From a checkpoint of a small mixture-of-experts model trained on Wikipedia.
Experts: 96 GeGLU neurons an expert, 4 picks a token, a softmax router.
Below are experts of layer 7 (counted from 0) of a mixture-of-experts language model. Rows are named router (the router's row for the expert), gate (a neuron's input weights, with its number), up (a neuron's input weights, with its number), down (a neuron's output weights, with its number) and show model dimensions 0-191. Each number is 128 + 32 x the weight over its row's rms, rounded and kept within 0 to 255. Numbers have three digits each.
Before each expert's rows: a language model's description of what the expert responds to; "comes before" lists some tokens at least twice as common just after its tokens as in all text. This comes from a sample of Wikipedia text that the model never trained on. Tokens count by the router's weight.

# expert 13
It responds to: Prepositions linking a verb or noun to its object, such as of, with, by, against, under, usually followed by the or a possessive.
comes before: " the", " a", " his", " her", " their", " its"
router:155117149097125091153175145194120140115145176122095064153151122123137148128112169138168136147137137141111147201138098111108120123138095135101128096159140159107141128137124115089148132165148088137131138170205134095122090069106155125189162139152123059143054085117102085204163153126136145103105108056133122056139096172137085105100121130144144107117204114106153121112107202162152145088122186146125097144109125100120105120129079145179169171122099177056102196096180154103109151148118117135104124173209076167126137090098148112186101200154134118127090154141144175112158119167132118173
gate0:104181138133140151105127149153131143090102149126151161118134104124104121097147101115177054092106126122121132126092145133104162142117097159080151068158150139145085136113182161113086119082153138102073202215170150142134089128093137081141105192150065122149160127143125178083154045126115133178121153117156110151073109100155099095131167074113139154088131121139119150195116175152096078101095143161033095085102145108125086100185101094110096150092137198137135133074156120143113102093124134059148067098142085136109106110115152112115130115098103088150083146067137108155104101099066124141
up0:153155103074078149103120136142156151120131142193115147078167138077098127087159133089173144081154099134141164131140112178123097154138143161143121071156129094080114142176072125144105113137131095119173117110137133135144142124149132179119095080138128048105160127148179127137168073120105129165079112175161107090121092120114122149122054154134142144122086147100059130106125185111200093134161149131108150079146118122168201194140142086139188125179133104112120090097114112089089135108097133113086161066166125156107099205129164149164116170098118117164173030164154060094101129154151125133
down0:119135170053124187122128126159173121125130109084140101107160130147141114197118184144095165176172108101080107109116121184164106145147117135118146103106111095089106134086160127127131106179213143134189067112119101101133096163146096096084063099130147041128172188127121123148128117104167112095098100130135135133151079109146125115121075141142131118130139172166064163139136163122135162142108151087160095141088181084143154121094196142133146105137130121094130095121092166113151175162090121101050128152083163112102071116148145147128082179071156157147139123172188131154106119148156214186
gate1:170144110086144135139098198126109139076178211111109097136232177145142120101105136104126104129173140150115113098093063137158092084152100114171135181123137105127095131137181168142115124128133064133161166101144111114135108137158131111058135144076136180121084146091113095058149182098137169107100137132084105189190088111153216138119140138106139123115164128131148096118151113155133124072126192166164148155123139148052106145100148137127108182162079136131149132166102117138117115119167165102103104128121082183130177148134153106181117130178099075121140083117180151133079106158144097178
up1:118141156121122125090112140100165076117171133117138097125128097121112065160156131099074131111123154114101184096219150111156119168150102081067158131178096136106102107150083149131082115156093120128127133149083084137128152102127114168085149178090167114152139100139139160165141177082138135159094053155107142072136130172145108144109085111150096078081085230146162089173085156088178133138114088126098111183111191187133147124183110129154138155125121067206136111126083100125135097066116116143134139159118156143104142111077059159140122158069139121084082094113088137147161154131109138099
down1:095147154166149120135177127133118130133136101080112200141095167142135135147153160152110121161183079162075117109113154076108126081098069110128128118148145128162115137045053166170148130122109162123113116166186137128068180123120100123118112124187072086144146149155104135036134085109129106083149127098127177103137152152110165039098159107130126163146113139130118155116174160100164138156164104101139117097129121108175143172069131150122199089147167063140127160124118177131139153197136078119185174125110208167152118133130166059113117120155116134088129125156153159132111107065096128168
gate2:127113112136083144121157116117073107101180145107149155134153135166138104203062080141183144109155144119083134131185213149151163109144137108123116109089099159143129124128117123124151096133179092007110187150140147152130128105099163159190055113117137177163117105131127070082157123163129087121070158098158148069119098130119125141129118156146139154116123067113105181132180146120114149117140140126180126167178169097132103150107139134132150164121156146066133093150121092155150148151074131098150155153150096078081136181106142135078178128090119118150209119070059100132101145087169154112
up2:155139123078117118128140072099077122130126144179143122121149131136103121121129142102120137162146127135156120165102143175128131074114112171154099153145134115061161136167172150163131147068137099134107216131060096148119099128120155037098102114101138137163166139115126078098097127159125130114091136118130107122164119126139110126144204118121143155092076158106115160076130133132161130156240141116191146087070114148111127124159133181099153106201129127120104173154117081109151045120059073184120139142061109113128143104146107088135139106140055121188138076102112139156157087163141082056
down2:122191098159133125212139124134104122147168096149102175095091150122205115137136099120183078048127154166123047120170176134177141137187169092126141151107147104116139130141091156138189128132127148137116128111070172167111144092100128141098135175169188182166116152134126130109120117135121064081123127119055172103151134137144116124127130105164187107132119120151150089094139122143139086067107096149101101156152152171124123094111058142173121153151208077145137160148115104088176188146105150104138115096145104109128125112147114111096148121091098121034155121091151153099144157135102192061

# expert 1
It responds to: Prepositions introducing dates, periods or places, such as in, during, since, plus following the and month dates in biographies.
comes before: " the", " a", " 2006", " 17", " his", " 2014"
router:149147092066166130150133135127113128074121089083081159170131133082143155199167156129204104126121148157134137113145158090152184190155129148131133135079085120100099102166128120194124124110159096128114121082186123132084155100117115074138085158120143157166210169137121127235173088172106102177073114167124148128115104112142076154116150165058157140159135117152161147110113177147130133121138125127142053115133094141129142150075134162140101127137169132094146104160177121189145125156122110121125112101153182109174160155114082125120123127185096157155115148152110137054150033160097114122
gate1:125176142122127139125160113077159103127097165110155191186151142074151097123155133187151129076166104167114159078152143129170136154123144110119141161099171127083061117151188165142174179103158156144115121059148152097185171090098152080183187104098107156128163137150130074166088128183113157159160140142122089126116074105089123162138112098094166081091150166087123181127123104133141134115111147142109109100136152130166179170152078095116188156118158160112127117133119156110191189060149151170153099119183099168115160155166149115112127116091179154157101186149159147151095128125196102092
up1:065118119120106083152124144097109138131181137152138122146166179165073102168058154114182154148111178229152100134098138087134137108123126163110095141155107188161150157140085087096135151163174160188053126139097075156137144172125133130128145169138121131176162105138144178179150170074127102077146119103131103145132169121098210144083091149049094077150081100140119086131156126097166174111122106181132127066160113151087120148154161153098163190112124076101093144142101130166120132099136108133104085085078118097172156122144153137109160180159105097118146137107154105070136107123148113141
down1:121113068107136094170131143107147142153144071147133134163089118171109085150075086090173078086120159096112120105199064112119164155132094166098096118147147103152123163132166112112109204111152158114126139117136108139137125118084135097089130157115134123114127116154233109097142114102121210143110143065129180150083129119162118140106130151016096099113109104159144069122159092100147140104048129124126175122119160169029136114112094167099146093124118148072164135164148115128083132095090097108199104071141134092169135108156098120143166155151159138153144128111141083136155089094099096107
gate2:112164160128135157110155102138071137130127126116074103161119010116108148135145110119101184198152166128073109147128118085098126122202121112165108101109091199147115155129086101099140076160170126099130151155150085139136135181134092130174070172097077165102174169131151128145102103143179145129160147098091093172092128127102176212089189134184148119088185189110148155168128138124108168090139125121110165137140154102124178108143125141119120116123148052085121157123120127136079167148121170143109172179117072140125150163074107153162132119140125141136102120104076104132103164082063142151
up2:171051170098101130154098118157132125118107149147084130118084102125152137117183111161103158124115184130100117130145163221133117092128092213132075200182121137190082140100121147138109095106137133173119137041122139114180178135134134098116126098138150143135197054140138127113101130146120170118071102086081126116106130165130151048159155114147111173128137138137097129171155155129128130040093162144085126130183075089152095117100161114146109117107122150126111179103181133156077187154104157155126166130156097082110097125177160178151117098081106139150132159103080136121161123117141070123
down2:139113091197179109124148142153138090112112140117060120129150113170111188163088109174108132079090114181150112114143162115137171116116077114098104103150153100072119178193171154115183225133123080171116105168150108131130116128089150100170100107135151041167124105116178163151082135147114111144163160144154137112119086132095046148103152123137117100110084134168154136131114128124094141138127092113133119145126160174181118161081098144129114085113098071138112054143080153087152133121089100138178149082145192155120104080061148152152144102089112119165143114122059084191090119113149117155
gate3:130152136111093079085103149156151142118109117120115077144149092108114112164111134098121158178051079213136084180136078142124104110139115138127151163135101232101087143111145110067103111111143092055095125152170094156128082138126099083126119141090075128178140153151111107114185074090084071101147148067134220146156117106130114139091068157143139115141150154136131165139116110108119083058141149142148105135141101157108168112057122118104092144099170050099155103190154153152171150175131103115142116142120098141146125117079123108148096170106104116146163124111165102134126048096130159128
up3:181142126160156111114174127094103102143134126142141131105160185172095135129189128096166178100133158160142079188144151086173123123107163139125113082114145191145142136097075083088120126105142088052147132152112166176136139061118107158125068164090102194181087149152190149135125134142130088117138132102108107113131125138105127167150139132097146156117150072177133138157063110114179116108141157151136128085053217118084138129158107089131092070158066149167133142125086112078092154134090108134160146110087100101077147153167131174105062140100164067133159122117146121158151125104172129063
down3:145195184124135100095116114123146095175113147117128155094157110127087077146125177147156093108044145147096156136101112151153122112119139140102139108196136100135078123089159104095130168100128144096113126202126139141127129162165081160115116133146189126085164066142134140124093096136167187126088134145198088137108141105148108153191109135172105113108098129168077128164102104074119118154103098135109074142108156133105143138116126062091178105125118153092074104167187110096044120115104122083083123054122128226169132112129082110162075118141201168168147152134113169154089132111111160109

# expert 2
It responds to: Prepositions like at, of, from, near linking people or groups to institutions and places, e.g. lectured at the University; also list commas.
comes before: " the", " New", " The", " St", " San", " North"
router:169148135137121128106154102178122134119116100091114130164120145105159157155130139161097143135149111085099096132124165103122108106166118105159134166110112146135123122100091139153147102151170097165163166162139134086158154118100130121163111080102092092122141114122112174171169133121131129149139122079127157108051129121183121069140109134092108133183101217118189109096069174161147142159171255162175109180172118151189161119146091130107155175085124158125131192113164147167155103131162132127150127109157109213079136080121097112161083172176164082076114192155166143078099137141164160150
gate0:095129121109128095065165119127102094105184121160155158178148164108081160100161085169124084112140128098181176086119116077091100101125057138209145135150106111179122126134121152161075130133180131159159132109149185151125144125129080145133157092141110123125164107129185175139077107169115182106180153152108173069131119117133154130139141155107114123077093117144107147173128145065082151183111170104114167153153076149117227089141126139126177142134137189135126102104059158123100105137064090185128124078081079171137173103123154094114127119112135096122100165099195119149112094149157153156
up0:126171188153065139138116117190117139184124065155143178111086144135103183099113112174157132089056121157107140098021169120091117189158083140135086090154127124170179147165107091158144102081168144125163096149185132103146147118101141167147146093117118162090097171164175131145088150098101106167162172107090121151125101151157098125133212123166142110154074131081138124086140122110127177169090070137142125126112139125128107085147177113126082107145107144168078111145046151130137150090142113175166083103152133088175112135149142157076146139164147121104095134140145119200093151114105143148
down0:140130120139128133102162109143111120165151149177176120105132086113147103141104131135120146068109089084140122150136129098195128114148097129171142149143160093145094146154142123171090125075136168150149129140115159128161202107177114153174118181144205140145156086159110179099148080145086135128104111162168047101188078123097126195184087142094140117109155122064141070069157095111110143115169137125131098214137111132052159105038138133145143175098123154171131113088126132162049184164158126136130114152145087094135095143117121181181130095113097177168126167142139120145136116122171083120
gate1:095149138134121130073130105182200151105125140134094155135127140147127158114203173122097120099122155047144117126116102091109118135136098163163133179153091112201081121115151114122197091157077135127089131092117166095143125173128088150125093143111134099161149171182119164128146140097146112123128154158083087076109044128142123124142130161113071196169139146171074140139140156091090144107119178153209225109173114170109076136114153061071161133143105176165127123145109094147171158107123154143134066119111116139150138072169144177100112163112127127180119127095097161127111130119062128146
up1:162163114085091173130098179166131130145141114123144080112153103088150081129146110135124116064143093108136152092158133098162152138171124125175117128160088119084147088147104098116100080087177091142136132112152121094098143229120145139147110166140103172156116060115194096164144155091135164123126084183182115156119106175141035154154135118111178132120120130098162129108176147107131120131151175148043106121071116092155103177136156136137134077132112147059105125118123176210108185114159136159128151205150175115098124160153151084161138105131114188116207122106146096132108100134097112098
down1:080154151092126087165169137068104068121108110161179117124138097146110134116105158194168101166147129134075104109119173120135131107125117131148104121086141127108107145130106108155155078129108104090179135149053140117169138140081147148137111100153154064127112189083115123133080120172168082129127132060121148133152133105218171107114119186130085093180143099044141135142061177149074166099185120096182115156123099163131146105088061148127089150085054117087104135117105096120125110174154115148151134130144126179107152148150080186103098111141159122132088156151100149135087130135214107142
gate2:190110160109125163201100089104086164095132146131110128100120151136101152129150159115148075107166130111155093162118130118211148189181160121125153140122096092116075144130121177154128160137119112125130207118134082101155154134111169092099117162156079105113202101142096085126075090136130113087149166145103142123186138107193107122130106144152072106138113111065099140093164116147114079100143131139107090152168140139097194140156088091152120161139163075149133178112161143135108083093115161089145125131118160197098096145051084227175115156103155104168115161149137073101132138166098148169
up2:119057117124116104188054141143115094089115090112144121097158149133185112087140149161166070145128127101128122151129169161141108147099134154105142119092119099077145133163132137124084151075149112102087095074145166184133172102035113084105151183177125126077162170146106107083126155140105186100133170192124132133091143112168092166137136115178139129113146148141102095101180157184106164112144173166092212129155127080100147164131053183185149157111097150176169138175145146109107155108105143153040142145143165163140082118134141131107127194115109151168114147150096130123102130129145174137
down2:130149057152191172088170090152180110155135126072121154114131169127168124115119082168062153133123067161151157106105088119114103075114197087137162156139107134135133110141140179116041103161154096137091166175133135125114136126153149132213144133182098107086123167099097168085155119143101156168050115157135107174164106144075159135105124101094113164161101088098122156088084136174165119122164155156116090115101193123097155133111160117173124142142160178145115177103168126136094131129141088071163099153153086069155123144155145146162085160099081114154107158161122133073141182148156102104